Below are experts of layer 8 (counted from 0) of a mixture-of-experts language model. Rows are named router (the router's row for the expert), gate (a neuron's input weights, with its number), up (a neuron's input weights, with its number), down (a neuron's output weights, with its number) and show model dimensions 0-191. Each number is 128 + 32 x the weight over its row's rms, rounded and kept within 0 to 255.
After each expert's rows: a language model's description of what the expert responds to. This comes from a sample of Wikipedia text that the model never trained on.

# expert 13
router [ 78 113 120 123  75 160  96 184  93 104  67 136  84 147  90 157 161  79 160 159  96  89 104 114  93  96 158 105  95 156 159 132 170 117 156  93  92 154  89 110  86 154 171 154  87  87  86 144 109 168 166 102 118 154 163 162 160  92 154  94 102  93  96 160 101 155 104 157  87 144 109 128 151 115  91 167 178 117 166 173 153 108 165 166 111  98 103 138 162 108 169  88  96 148  97 157  98 170  93 164 105  87 154 136 101 152  88 109  91 149 152 147 162 104 167 159 150  91 114 104 162 162 100 176 152  98  86 153 183  95  94 157 107 158 146 177  90 154 173  94  87 170 108 147  87 100 157 150 169 104  96 100  92 164 156  99 167 171 147 171 160 156 163 164 160 178  90  97 177 145 168 141 110 117 107  93  97 108  90 161 165  99 149 172 129 110  92 107  92  95 101 105]
gate0 [144 124 112 101  82 152 119 103 105  94 130 115  67  86 104 148 136 101 134 109 124 135 115 143 119 122 144 105 151 155 119 124 181  95 136  62 121 140  97 120 113 118 174 118 118 123  99 187 100 115 117 150 113 143 153 138 128 152 127 203 191  61 139 135 105 106  58 148 136 176  59 112 167 106 115 136 152  58 147 104 136 100 167 110 105  93  84 145 146 161 149 128  95 126 113 109 140 163 169 179 171 174 153 127  94 176  88 126 135 193 150 103 140  99 194 120 180 105 120 148 155 145 175 112 119 144 109 160 136 139  42 136  90 160 107 152 101 100 125 123  86 108 125 136  63  82 154 168 115  69 112 155 124 175 141  99 150 166 156 111 143 122 146 155 120 225 146 154 173 145 117 108 109  99 112 121 139 130 177 146 198  94 162 182 215 172 113  91 135 130 111 186]
up0 [147 127 142  96  81 145 128 128 102 100 123 123  68  78 144 139 130  84 157 134 119 175 132 125 113 126 126 123 132 156 150  89 221 108 136  68 123 147  99 129 119 115 179 136 133 114 115 186 120 143 125 160  88 126 132 147 107 126 111 149 185  63 140  84 106 124  94 141 102 152  66 108 218  82  99 147 157  69 128 101 135 115 141 116 160  92  84 160 160 151 173 127 103 143 147 159 145 159  83 156 136 176 158  95  99 127 103 119 115 175 146  91 148 120 195 129 161 108 106 124 167 160 124 130 156 112 106 151 110 141  30 107 109 149 171 138 116 101 116 143  89 147 110 134  70  71 160 171 106  75  70 129 124 196 145  99 142 162 164  95 173  94 139 133 129 213  92 161 145 156  99 121 112  95 128 165 108 127 155 171 191 114 200 151 152 169 101 106 153 121  98 183]
down0 [156 132  88  95 147  97 131 111 108 136  83  60 105 139 111 142 109 158 114  95 128 123 135 176 162  64 177 147 140 139 154 158 114  87  66 102  88  99 128 127 125 104 159 125  98 175 139 110 153  80  77 120  97 131 142 136  94 166 142 106 103 100 113 112 109 143 148 184 120  94 111 152 103 147 133 152 101 155  96  97 170 111  95 192 141 137 141 124 145  69  42 118 184  98 210  98 111 131 105  89 150 106  92  94 142 137 113 180 153 137 194 128  97 134  98 107 109 188  93 165 147 139  90 115  94  98 142 131 111 151 139 172 169 148 148 102 176 183 169  67 135 146 143  85 119 111 133 104 116 149  73 158 180 126 136  90 206 135 100  75 110 137 207 126 108 163 176 122 182 134 130 132 113 172 168  76 110  72 182 168 123 161 127 144 154 139 170  76 111 135 121 122]
It responds to: Line breaks ending table rows or list items, and cell pipes in asteroid tables (Kitt Peak, Spacewatch, MPC), plus some sentence-final periods.

# expert 50
router [ 79 112 124 117  75 159  97 185  92 105  59 140  82 155  87 153 162  81 161 147  98  89 106 113  92 101 154 111  96 152 161 132 174 119 157  88  91 155  91 102  89 153 175 146  89  82  81 140 110 165 161 102 123 160 161 163 160  91 156  94 101  89 101 158 103 159  99 159  87 148 110 125 148 107  91 166 182 121 172 177 146 107 164 164 121  99  97 135 160 110 169  89  93 145 102 156 104 184  97 162 115  86 155 129 103 161  86 106  97 144 154 150 160 102 165 157 149  97 120 101 164 160 113 184 155  93  86 155 174  92  98 164 105 159 149 176  91 152 160 108  88 167 117 146  86  96 158 150 164 100 103  99  92 162 158 107 167 170 150 173 156 155 166 159 154 175  93  93 169 156 176 156 103 117 108 103 103 109  83 161 164  93 150 179 115 109  93 113  97  98 111 101]
gate0 [ 88 146 153 182 105 144 123 162  89 171 110  91 105  91  53 213 113  69 118 147  93 108  41 145 134 144  92 127 117 114 143  66 127 145 144  70 123 169 125  85 156 161 149  86 158  72 144 157  70 126  85 149 129 148 192 139  98 120 126 170 107 120  88 111  96 115  82 155 131 119 119 112 203  82 101 149 148  80 182 112 186 109 117  82 151 138 114 154 141 142  96  98 128 158 125 123 113 100 114  88 149 135 130 139 135 152 117  79 134 168 107 126 106 144 158 127 134 100 101  86 147 153 104 122 142 130  73  79 129 102 115 169  83 174 136 177 104 135 158 154 142 152 160 153 185 156 155 181 145 133  65 148 175 222 121 144 129 152 116 121  90 115 105 122 139 149 115 124 218 143 168 156  60 130 133  83 134 143 118 134  91 156 160 145 121  98 133 105 127 125 152  78]
up0 [119 149 118 194 105 138 133 130 109 143 100  86  99  71  51 224 109  69 124 152 101 125  63 157 149 134 117 132 111  74 129  49 156 133 146  56 147 157 124  85 180 135 155  82 135  83 157 171  84 102 104 140 144 144 209 140 152 123 109 167 120 109  96 123 114 133  97 120 112 120 112 119 166 101  89 148 127  85 180 137 167  99 135 106 151 141 101 149 159 170 105  82 137 151 120  93  83 115 119  81 164 121  96 116 127 167 134 124 192 157 140 107 114 143 173 124 162 110 103 106 154  95 124 107 115 142 101  68 134 111 115 166 121 178 127 175 108 139 161 194 117 165 141 160 185 112 143 152 120 122  90 194 149 200 120 152 121 131  86 160  79 124 121 144 126 134 130 101 210 143 180 151 104 160 133  90 119 132 148 124 107 188 143 116  93  71 129 143 130 164 168  89]
down0 [ 80 123  90 124 139 146  73  96 114  94  91  87 112 137 116 161  94  64 147 130 144 133 162 158 121 108 113 132 153 152  96 162 101 136 103 112 175 113 135 107 113 138 115  94 146 149  78  93 158  83 125  83 226 155  94 146 130 148 120 101 162 158  98  97 143 115 140  98 132  74 136 160 142 187 107 171  88 180 168 132 105 131 121  97 136 132 140 133 132 159  90 150 122 170 134 155 141  85 184 109  89 150 167 104 133 174 122 100 158 148 135 132 131 101 137 185 142 168 127 133 155 123 135 184 153 118 117 127 138 115 102  98 133 129 200  80 134 117  96 133 205  49 147  26  51 125 100 177 134  66  60  57 166 135 146  83 145 143 135 164  78 182 129 118 139 176 171 174 136 162 128 102 133 101 125 108 171  89 150 128 107 143  81 131 145  89 120 168 160 118 124 149]
It responds to: Nouns like addition, introduction, edition, adaptation after the or a semicolon, plus line breaks and years ending list items.

# expert 3
router [ 82 113 121 115  78 162  94 179  95 103  64 145  83 146  93 152 164  77 164 156  95  93 108 103  94  99 155 105  94 155 161 133 167 111 158  90  92 159  86 109  94 155 174 148  86  87  88 152 106 164 169  99 117 153 166 163 156  91 156  96 101  93 100 168 103 157 102 157  87 149 104 135 152 113  86 165 181 117 159 176 152 107 164 166 115  98  98 146 165 109 167  86  99 150  99 155  99 178 102 162 102  87 153 130 101 166  84 105  90 150 158 150 159 102 167 156 152  94 110 103 166 158 108 179 156 100  90 150 180  92  97 164 102 159 147 179  85 139 166 102  89 166 108 144  83 100 158 154 163 109  99 107  93 162 157  98 169 171 149 170 153 150 166 165 159 171  92  94 170 149 170 143 114 122 108 101 100 106  90 164 166  98 146 175 121 111  93 107  95  99  97 109]
gate0 [122 119 127 122 122 157  69 116 140 105 136 169 128 140 172 162 149 120 109 121 119 103 123 118  52 138 173 133 109  86 178 162 153 132 175  84  53 128 152 118 123 123 141 110 124 146 105 129 129 170 144  12 102 175 150 141  99 114 145  97 131 121 108 148  77 115  85 171 120 133 157 179 108 135 157 127 166  90 104 151 233 120 109 128 142  76  88 123 197 154 134 123  91 168 143 183 138 190 102 145 118  86 126 140  90 123 132 134 152 161 105  98 136  98 122 124  63  61 104 103 139 205 113  95 169  28 121 150  74  99 132 139 123 110 137 106 111 114 168  73 144 181 113 143 152  82 141 109 156 135 102  96  94 111 126  77 134 200 131 100  94 117 128 159 127 176 131  83 114  98 113 142 131 107 109 157 120 139 164 120 179 111 122  73 146 165 132 146 140 168 119  94]
up0 [142 133 144 106 148 150  74 139 128 123 141 147 131 143 147 135 125 118  91 115 138 113 145 104  26 135 143 124 110  90 170 163 144 132 145  93  55 129 151 160 125 119 134 108 142 156 125 154 121 206 140   8 104 181 121 161 101 128 139 104 167 134 151  95  82 113 104 151  98  98 121 188  86 167 164 119 135 120  92 173 233 128 119 132 151  90 133  91 179 156 120 119  94 173 156 172 140 174  98 116 112 107 110 133  98 102 110 112 154 162 101  97 122  92 130 102  93  93 125  83 167 205 143 103 159  47 145 134  81 106 137 132 123 109 134  98 103  92 175  56 125 168 136 143 158  76 156 131 141 142  89 130 106  97 140 101 112 175 125  88 110 120 142 138 112 152 124  79 109 111  87 152 151  78 130 159 109 147 185 109 171 132 119  49 124 141 135 154 137 201 136 105]
down0 [148 134 105 120 159  75 158 166 124 164 140 116 125 170 146 121 167 154  96 156 114 109  52  99 129 118 131  71 160 154 162 196 113 135 170  98  92 123 109 116  85 129  94  85  46 155 143  88 137 108 106 149 148  88 174  87  98 137 119 134 103 117 180 203 161 105 200 124  85 122 115 158 196 163 128 131 142 104 109  96 102 168 122 134  85  91 147  85 110 145 124 126 139  96 160  82 135 202 115 177 112 133 157 127  72 184 160 148 131 135 123 124 124 138 114 124  86  93 115 158 133  78 138 102 143 122  82 120 196 143 115 101 186 115 144 150 110  96 171 125  93  85 142 115 131 142 120 143 163 117 143  94 142 178 125 146  94  68 123 111 127  88 156 121 190 144 113  60 139 186 133 167 140 122 129 189 155 151 138 185 160 110 132  97  93 119 135 210  79 132  77 165]
It responds to: Office and rank nouns such as chairman, secretary, captain, plus closing parentheses and line ends after names in lists and squad tables.

# expert 24
router [ 83  89 119 117 119 139 132 191  95 107 126 132 111 167  79 141 177 100 144 156 122 114 106 117  95  78 145 128  58 169 209 133 151 127 143  98  85 134  57 122 117 127 161 143  91 115 128 137 104 142 173 103 116 151 152 142 155 106 183 108 129 100  75 152  94 154 118 158 102 124 111 160 131 115 122 147 154  84 135 148 137  94 170 166 108  83 108 177 160  90 163 116 124 168 104 144 102 149  98 191  90 126 156 154 117 167  78 130 106 134 147 146 184  90 159 135 187  67  78  73 196 171 118 151 175 109  58 173 159 117 135 131 132 184 136 175 113 158 144 116  50 178 125 137 119 135 149 127 128 127  96 104  99 145 151  78 178 152 167 149 162 133 171 144 232 163  91 119 152 156 132 137 105 118  67  86 112 107  99 133 166 102 173 153 121 114  96 129 126 100  97 121]
gate0 [ 79 106 139 140 132 117 167 133 123 146 113 125 113  70 123 127 133 153  96 143 140 112 171 165 186  71 109 125 161  90 123 114 110 125 111  80 162  92  89 102  92 114 107 164 188 143 169 121 153  56 164 119  77 165 136 121 127 104 151 159 137 133 137 157 103 162 143 151 137 120 196 183 108 135 148 132 112 159  86 148  84 119 126  95 199 141 117 153 124 113 119 130 126 130 136 116 107 116  66 127 114 136 151  70 177 151 207 158 164  76 102  83  98 114  95 114 112 109 203 184 199 154 219 168 138 138 144 178 143 162 165 131 160 123 100  89 114 155 133 146 165 172 115 125 227 132 112 128  84 127  91 118 112 119  75  81 139 128 132 118 196 120 142  64 107 111 130 157 143 117 113 107  95  60 143  93 100 130 116 113 127 110 120 169 108 132 132 184 132  82  83 175]
up0 [109 125 132 178 117 117 171  89 139 117 105 169 112  84 167 123 185 130 137 115 102  95 182 185 160  65 106 133 133  66 127 171 142 159 128  99 151  91  94 114 102 109  67 151 129 146 138 128 110  92 183 112  67 123 159 157 139 119 197 164 125 165 177 188 132 138 100 167 130 111 137 114  92 152 124 124 113 164 138 193 101 143  72  74 137 113 140 100 108 165 143 103 129  79 106 116  58  93  93 117 169 141 109  70 174 114 208 159 149  83 143  99 139 167 109 147  88  50 134 159 194 180 187 103 133 122 134 164 112 147 142 146 130 100 145  84  82 110 129 159 163 119 116 146 214 130 114 137 114 127 147 104 131 114  86  67 193 128 144 141 143 113 135  72  67  70 139 126 144 147 105 116 104  74 133 138 104 128 137 149 141 138 133 155 104 175 130 166 132 104 103 119]
down0 [127 159 164 144  62 143 118 137 132 181  75 117 119 149 158 131 110 103 148 113  99 112 118 133 151 108 113  97 135 145 147 114 119 106 131 122 121 164 183 126 106 149 118 116 149 116 132 144 114 132 135 118 128 135  98 169 135  85 131 135 101 123 121 140  94  97 126 110 152  71 157 111 119 170 134 154 151 123 151 122 142 132 121 121 128 141 134 117 144 170 150  73 136 128  71 152  96 195 134 149 133 147 128 112  70  99 133 120 175 122 115 103  94 113 104  84 153 144 137 114 148 128 129 100 155 134 112 120 219 181 186 114 142 110 134 155 142 127  88 136 116 170 192   0 137 173 123 114 135 159 136 125 126 159 126 177 120 149  60 124 109 160 130 161 169 121  93 151 110 116 126 124 138 117 150 133  96 107 123 135 123 133  90 129 136  99 143 136 122 147 166  76]
It responds to: Line breaks ending a paragraph, list or table, usually just before a ==Section== heading, table or new article title.

# expert 36
router [ 85 118 126 123  75 160  89 180  93 102  61 144  84 149  90 158 158  79 167 160  95  95 104 108  92  95 157  98  96 153 160 138 166 110 160  94  92 155  91 106  96 157 174 146  87  85  86 141 105 173 164  99 119 155 163 161 163  94 152 100 101  92  94 162 100 154 100 158  86 142 105 139 149 113  92 168 180 118 165 177 147 109 165 168 115  94  97 144 166 113 167  92  96 145 103 157  98 171  93 165  95  97 153 127  98 165  81 112 102 148 153 154 159 101 168 152 152  97 109 102 165 155 109 182 159  91  94 154 188  94  92 166 104 157 148 179  95 153 163  96  87 164 115 146  89 106 158 151 164 106  93  97  95 161 155  98 169 166 153 166 154 155 167 158 158 169  90  94 171 155 164 151 104 123 108  99  98 105  93 163 161  99 151 181 117 111  89 101  99  96 110 108]
gate0 [ 24 176 151 163  98 105 141 126  89 161   0 122 148 108 133 142 100 162 162 109 122 162  79 147 144 118 106 117  95 131 112 102 145 112 120 153 145 126 113 134 175 160 113 151 148 123 171 102  90  75 140  98 103 177 164 150 142 113 133 109 120 146 108  68 126 116 136 144 112 137 160 114 116 175 143 142 161 116  99  74  63 106  94 138 145 175  69 148 141 149 121 129 130 107 150  91  95  99 165 139  91 117 126 149 102 106 119  78 164  52 107 101 132 131  92 120 124 149 134 126 155 118 159 129 107 185 126 112 119 137 149 118 150 117 125  85 204 134 104 155 161 157 125 144 141 132 174 195 152 176 190 130 144 193 115 202 128 127 144 114  91 145 140 131 132  73 107 115 105 157  66 111 126 108 133  88 127 133 149 161 190  83 109  76  71  98 104  98 117  83 174 125]
up0 [ 41 185 120 153 115  92 123 126  88 169  20 121 152 144 136 167  92 162 152 100 117 188 109 137 140 149 113 117 119 132 112 109 141 123 145 167 140 121 121 135 192 135 109 105 132  95 149  92  88  90 157 120 109 190 163 141 151 109 119  99  92 110 115  76 144 103 119 148 119 144 131 119 106 192 131 145 166 114 123  77  42  95 103 145 164 134  41 177 134 161 104 131 151  88 132  98  96 127 176 150 100 126  96 143  99  91 105  90 148  55 134 103 133 114 114 110 117 150 116 123 136  88 131 144 112 179 139 125 107 134 142 126 173 133 138 102 200 141  96 138 148 183 125 158 131 111 164 201 190 166 194 134 128 184 117 198 156 117 118 139  90 148 121 148 141  58  94 137  92 161  95 123 122 128 142 121 140 119 151 168 180  95  80  99  70 113  93  82 133 103 169 113]
down0 [218  87 111 201 148 166 143 144 159  83 128  74  92 158 166 126  98 114 145 150 141 132 161 128 119 143  86 100 117 156 114  66  88 108  68  83 112 104 164 135 147 181 135  82 163 122  86 152 202 133 146 148 174 108 117 155  75 115 153 132 147 118 135 167 178 165 160 150 164 123 126 138  98 119 147 113 101 124  91 114 130 131  99 150 141 141 171 108  94 114  92 114 112 113 149 133 128 164 151 103 147 150 116 148 153 125 118 121 114  93 123 152 184 148 161 125 113 148 132 138  87  78 104  92 167 129 161 150 122 167 135 115 139  94  69  90  86 147  85 182 166 159 151   0  86 158 109  95  88 145 129 122  92  92 110 115  96 157 121 146 139 134 115 113  78 100 121 153 110  85 129  91 135 117 147 170 121 216 177 115  62 137 128 105  85 142 157 164 152 187 152 120]
It responds to: Dashes opening discography or filmography entries, line breaks before headings, and sentence openers like In, On, When, After.

# expert 2
router [118 125 119 134  66 160 151 152 116  76 109 192 116 145 102 169 136 125 139 123  64 116 125  77 103 128 216 136  92 156 128 156 114 107 163 124 104 153 126  97 113 141 161 145  98 111  90 164  94 152 190  84 116 114 194 157 180 125 121 118 145 128  88 153  83 131  91 147  90 130 118 152 149  94  84 162 179 105 137 117 134  77 170 168 106 135  97 128 136  98 174 107 124 158  67 146 109 131 126 183 138  87 174 140  88 149  95 111 132 127 141 126 170  65 139 190 170  82  89 126 152 136 101 168 185  95 123 164 112  97  98 158  63 137 134 131 100 117 121  91 116 170  83 186 101 127 161 136 166 105  94 123  63 143 181 116 133 168 148 148 123 137 139 188 170 141 135 104 166 176 117 171  61 127 122  76  91 120 102 149 152  62 165 176 133 112  68 116 100 141  82 137]
gate0 [123  86  85 104 152  97 119 149 120 156 158 113 118 123 127  61 109 170 111 149 136 153 178 101  80 138  95 180 169 184 125 160 179 100 178  77 148 135 169 109 105 125 152 115 156 156 168 149 177 128 161 179 108  79  90 142 124 120 154 142 149 113 188 105 120 127 129 194 109 145 169 116 124 181  95  95 151 152 165 167  78  99 115 105 162 145 137 137 138 109 146 109 146 154 145 101 102 126  60 105 141 171  87 135 145 115  75 166 116 133 170 106 122  67 127 181 179  67 105 108 144 129 110  97 143 120  75  83 135  85 131 201 103 110 122 133  90 123 151 149 136 150 106 154  36  94 153  95 159  70  80  82 127 133 135 106 146 143  73  84 171 163 153 165 138 164 122 106 130 142 108 119 116  68 133  80 158 123 148 116  97 116 124  64 175  88  77 168 137 175 171 142]
up0 [107 117  84 179 151 100 108 134 141 142 155 153 141 140 121  42  99 177 113 149 185 133 160  98  95 142  92 183 157 159 119 164 140 100 128  84 163  90 170 107  99  86 138  96 123 168 149 158 166 157 152 168 129  64  94 126 105 135 131 126 173  90 199 112 153 128 107 127 106 103 140 187 112 206 113 103 154 157 188 187  62  73 110 125 163 143 150 110 102 151 122 134 160 166 144 105  83 105  95  98 134 111  90  65 120 103 108 134  98 128 159  78 173  86 110 105 185 118 112 138 125 120 156 152 132 150 120  48 118 117 150 165 140 102 108 124 121 116 151 138 146 160  74 122  89 116 124 108 173 122 108 102 144 136 127 131 130 104  95  91 135 141 154 137 138 121 113 109  89 213 100  95 143  60 145 117 131 123 167 144  83  91 133  82 156  80  84 182 185 189 150 184]
down0 [101 166 125 128 149 226  72 131 129  97 175 113 149 115 118 110  98  84 124 116 189 100 101 127 110 102  74 115 171  95 166 161 101 145 110 143  92 112 113 178  97 134 161 104 125 110 166  95 129 116 139 177 154 140 143 151  93 129 109 161 115 208 174 128  59 126 166 139 122 144 142 164 129 122 147 140  89 156  99 199 149  99 157 143  97 132 147  86 143 151 130  78 157 133 115 113 155 108 131 175  97 129 125 144  92 133 179 125 109 105 107 135 182 158 114 159 119 140 161 129  81  95 119 101 105 121 184 128 122 153 122 121 121 126 144  73 133 147 106 133 174 129 115   0 173 139 153 168 114  84  96 127 128 108 138 131 178 130 113  77 136 105 177 165  86 138 149  79 136  95  86 134 183 102  75  86 138 134 141 183 120 180  70 109 115 113 150 114 127  95 134 106]
It responds to: Quantity and degree words in running prose such as more, all, most, two, several, only, not, plus adverb endings like exact-ly, incred-ibly.

# expert 40
router [135  87  87  89  95 194 116 152  46 113 109 169 123 155  92 128 133 109 158 136 121  95 117 104 113  85 158 135  94 145 148 163 152 123 139 111  57 194 101 112 114 170 127 161 104 130 103 110 116 148 148  96 115 150 174 201 128  93 158 108 115 118 122 136 114 151  87 175  43 124 128 147 141 137 114 168 147 133 149 163 153 106 125 174  75 130 105 162 176 100 160 101 115 171  80 131 106 125 119 111 125  85 136 167  70 162  94 132 120 160 114 146 124  92 132 147 166  94 116  98 125 153 104 132 138  75 117 167 143  97 125 131 101 148 180 127 106 119 140  97  27 136 122 169  78 112 147 163 162  57 141 134 108 203 138  99 178 181 189 174 177 135 164 191 179 151  76  84 130 172 170 155 117 103 127 102 104  48 132 136 170 121 138 129 131 140  82 117 118 128 128 134]
gate0 [146 149 113 134 143 156 106 122 152 111 136 120 147 178 165 149  72 155 121 154 121 117 117 129 123  43 151 125 121 114  81  93 166  95 135 104 108 115 126 147 112  65 175 157  79 116 163 140 156 106 138 120 135  96 156 163 152 130 121 145 160  94 116  55  73 106 127 169  93 117 179  93 160 104 147 166 129 133 203  86  64 127 131 147 170  93  78 113  80 140 105 160 156  99 146  76 137 154 133 129  90  73 139 156  96 120 201 131 161 170 117  63 150  79  85 128 118 150 191 146 175 171 117 104 115 104 115 118 162 166 139 132 165 115 140 101 110 143 120 133  96 120 119 144 162 104 135 163 117 245 109  99 155 115 125 101  59 132 125 181  81 123 108 183 151 114  56  98 119 144 158  70 188 104 130 101 122 173 178 136 116 111 164 144 131  83 129 148  81 138 125 144]
up0 [140 144 120 163 152 144 161 163 138 123 113 149 181 123 103 146  82  90 177 101 113 102 128 114 111  95  39 167  82 146  72 125 120  87 162 137 142 157 156 116 188  95 183 108  87 177 148 143 105  88  97 140 179 194 119 159 129 139  96 117 180 133 131  77  92 121 144 117 117  95 144  66 166 126 181  98 127 142  95 144  70 156 102 116 169 149 116 150  96 157  93 179 154 114 114  98 173 150 179 110  72  48 139 141  91 145 185 102 137 157  98  49 126  73 139  95  79 159 121 134 183 107  94 129 127  93 137 124 183 122 177 126 127 113 114 119 113 119 101 144 128 168 125 131 121 104 114 177 106 177  84 157 141 121  95 178  92 157 162 144  65 108 167 129 128 114 123  51 117 112 163 162 168 138 139 115 113 151 148 129 111 108 168 138  89 122  98 125 108 145 137 212]
down0 [168 118 143 114 111 118  87 154 127 153 119 107  79 139 132 173 149 165 104 122  91 147 127 162 151 182 134 139 145 116  95  97 156 132  54 120  77 199 123  50 150 124 141 119 153 126  77 137 159 165 146 171  69 183 149  92 115  77  95 136 162  89 107 121 102 144 185 115 146  77 153 175 139 106  85  58 187 181 199 142  99 140 134  67  69 176 137 145  93 130  67 155 128 135 139 117 105 152 101  97 104 115  74 179 100  99 146 141 164 109 113 139 156 114 139  57 100 107 110 137 144 128 132 120 119 151 135  89 161 125 134 161 149  93  86 163 122  96 151 145 123  65 174  52 129 152 137 111 111 115 170 143 140 141 190 151 155 142 103 147 138 171  71 135 163 154 195 184  97  91 108 108 108 132 108 157 150 118 141 184 124 125 118 135  94 136 189  94 143 151 136 128]
It responds to: Vowel-heavy inner syllables of Arabic, Japanese, Indian and other non-English names, such as ara in Bishara, alo in Ighalo, ik.

# expert 19
router [140 121  84 138 123 146 127 144  46 110 126 169  78 156 104 147 134  88 172 123 108 109 112  88  90 121 147 107 107 148 184 140 135  90 168 115 101 190  79 135  91 198 147 149 102 133 117 129 126 179 136  69  74 136 145 195 145 109 147  95 126 110 101 135 105 145 134 165  65 146  93 122 140 128 109 168 161 136 121 170 118 116 161 134 101 103  86 176 142 133 136 128 117 169 115 157  99 158 146 123 118 123 163 156  66 142 112  92 117 183 123 134 186  84 122 155 148 127  88 115 117 157  90 138 167  67  60 157 122  97 122 134  98 147 152 144 138 106 140 111  44 124 114 210  75 105 120 131 150  66 121 145 103 167 159 145 129 135 185 180 199 162 182 167 143 168  98 106 133 161 166 119  76  88  81  80 110  44 126 181 122 130 132 165 145 124  93 111 100 108 143 124]
gate0 [137 174 123  43 127 120 134 147 131  94  92 177 131 112 104 103 141 118 140  78  98 103 108 153 150 107 118 147  85  92 142 169 128 126 110 129  83 125 142 137 136 142 146 123 107 125 139  97 122 145 143 119 158 107 134 156 153 146  88 114  93 151 116 100 141 104 133 120 184 145 152 143 124  72 159 156 103  99 118 135 158  79 145 153 129 143 126  58 135  92 131 173 125  65 160 177  81  81 163 167  97  66 110 147  98 128 124 174 129 132 155 100  95 149 137 154 117 106  78 136 119 123 142 126 124 125  87  92 181 151 155 132   6 176  65 120 144 107 111 116  92  99  78 155 112  61 159 168 213 137 126 146 157 138 171 181 166 144 144 162  84 149 127 126 167 163  55  89 133 134 128 192 146 124 141 160  92 108 177 175 105 131 143 154 127 124 160  67 122 200  42 124]
up0 [157 189 116 109 154  95 145 126 161 100 118 164 183  79  90  95 118 140  75 111 125  76  91 135 148 133 112 156 104 118 139 140 120 178 102 148 108  91 138 136 123 167 118 117 137 145 114 101 144 153  97 132 133 107  94 126 108 180  95 118 113 108 118  96 140  95 153  77 199 123 136 115 113 103 162 146  78 116  94 156 185  44 172 178 167 148 117  85 151  45 130 180 117  89 149 167 101  93 170 148 130 130  74 109 157 128 144 155 108 155 150 103  59 156 130 211 108 137 107 140 104 108 110  98  97 152 108 117 173 156 178 107  46 160  99  96 151  96  97 133 105  83  98 106 102  60 142 143 186 141 160 147 158 123 138 181 140 148 135 146  78 161 131 140 141 185 135 171 109 116 124 146 168 118 138 197 113 102 146 146  88 149 133 160 127 124 179  59 137 169  59 134]
down0 [133 125 134  98 175 158 162 146 120 114 150 165 168 158 153 142 158 193 109 114 147  81 167  97 138 141 130 135 169  93 172 101  95 113 112 150 152  88 107 203 115 138 149 128 193 146 108 111 140 170 123 160 202 117 132 137 136 150 146 119 142  88 126 142 132 146 142 116 130  73 160 142  80  54 163 144 133 129 145 144 117  77 220 109  98 131 139 100 107 121 124 140 131  64 189 191 128 132 158 158  99  88 123 129 162 115 124 122 138  82 135 103 102 139  98 117 109  97  97  82 121 144 143 109  96 150 154 158 133 203 196  62  64 132 121  93  83 112 129 110  78 117  74 230  92  88 154 173  99 175 171 153 107 119 112  93 109 165 148 142 113  95 122  90 115 134  97 180 111 183 109  95 145  85 147 132 175 157 140 128  69 119 119 116 141  77 115 136 165 144  82 114]
It responds to: Word pieces inside Czech, Polish, Russian, Serbian and Hungarian names and places, such as š, č, ić, ov, in Teplice or Noginsk.

# expert 5
router [128 147 121  91 109 169  69 148  51 124 132 176  79 145 121 133 134  65 133 148 116 161  98 111  91 111 177 113  95 128 153 148 150  78 149  78  37 162  89  93 117 139 142 141  94 106  57 106 118 151 177 103 103 154 154 193 139 117 161  91 140 103  93 118 113 169 104 157  87 139 158 149 178 146 111 170 193  99 192 157 147 137 130 157 107  85  97 150 132  96 162  65 145 174 145 129 107 141 118 127 106 119 133 112  57 131 112 123 137 171 137 170 145  63 138 123 153  89  85 106 134 153 141 180 137  86 106 141 139  99 100 130 112 120 135 172 117 136 123 116  82 165 106 192  85  91 143 128 143 111  94 113 109 183 160 111 147 160 184 168 124 120 139 158 149 192  89 110 140 162 155 186 117  85 106 131  67  55 131 129 199 111 144 124 155 122 111  84 119 120 163 139]
gate0 [146 118  66 166 142 136 141 137 183 120 113 116 158 142 137 110 127 138 115 122 142 118 166 125 158 109  95 123  56 172 140 124 108 110 144 106 110 131 138 161 129 127 132 125 114 110 126 147 113  81  98  91  57 157 103  90 109 114  96 109 141 151 125 150 169 120 168 202 151 166 153 128  77 100  77 169 155 136 171 155  92 156 149 108 103  81 101 161 139 141 107 145 122  94 132 101  97 138 139 113 203 123 124 137 100 107  24  76 129 181 109 143 111 126 117  91  77  93 154 168 143 101 168 145 137  51 162 131 178 192 108 159 129 170 112 142 176  89 179 192  64 112 108 131 131 109 104  99 119 155  86 174 107 143 182 148 128 129  45  95  69 123 154 128 135  73 108 121 123 185  96 141  96 125 106 109 114 179 155 140 169 171 159 113 120 168 156 106 202 173  96 145]
up0 [139 139 108 153 151 135 124 156 194 132 131  91 177 119 124 164 106 114  91 102 110 107 157 172 129 143 127 133 140 121 154 152 130 135 166  89 131  86 116 193 107 108 109 112 135 154  93 125  85 143 101 122  88 137  86 113  99 115 155 128 136 151 118 105 163 133 196 103 175 191 132 152 105 139  77 136 132 121 177 152 107 133 137 112  83 126 106 215  77  60 119 177 136  93 125 105 104 122 143 114 147 142 111 148 103 101  33  68 130 141 162 166 124 149  70 110  86  80 155 136 122 141 147 147 162  80 187 158 201 166  35 170  95 138 159 153 161 115 171 150 120 128 129 113 186 112 107  92  43 146 102  86 124 152 131 155 165 128  93 128  36 115 132  94 138 172 126 119 134 158  90 170 111 160 159  90 135 116 142 107 206 156 119 138  84 162 134 129 164 130 110 137]
down0 [130 111 118 189 117 168 136 139  95 152 106 150  93 153  42  73 130 128 139 150  79 124 136 120 130 138  96 103  89 115 152 169 103 127 121 141 107 178 162 165  70 113 143 150 167 128 149 115  82 113 169 141  96 116  90  73 127 145 137  98 132  77 154 162 187 144 159 157 111 139 176 139 175 104 124  78 194 147 158 121  97 149 118 103 169 127 135 207 112 158 119 154 170 146 113 104 158  85 150 137 108 145 119 135 129 187  81 154 130 153 175 130 117  94 106  51 152 152 104 168 102 163  97 148  84 171 136 171 115  85 112 106 146 105 125 197 138 132 164 121  84  84 218  74 132  88 128  85 172 122 146  74 143  86 174  81  93 128 100  77 166 164 143 110  97 152 133  79 107 148  69 100 116 151 119 155 157  99 100 172 110 120 173 125 103 104  79  97 125  98 147 147]
It responds to: Word pieces inside personal names and foreign words, mostly German or Scandinavian, such as Hel-m-ut, Carl Fred-er-ik, Sig-mund, alge-br-as.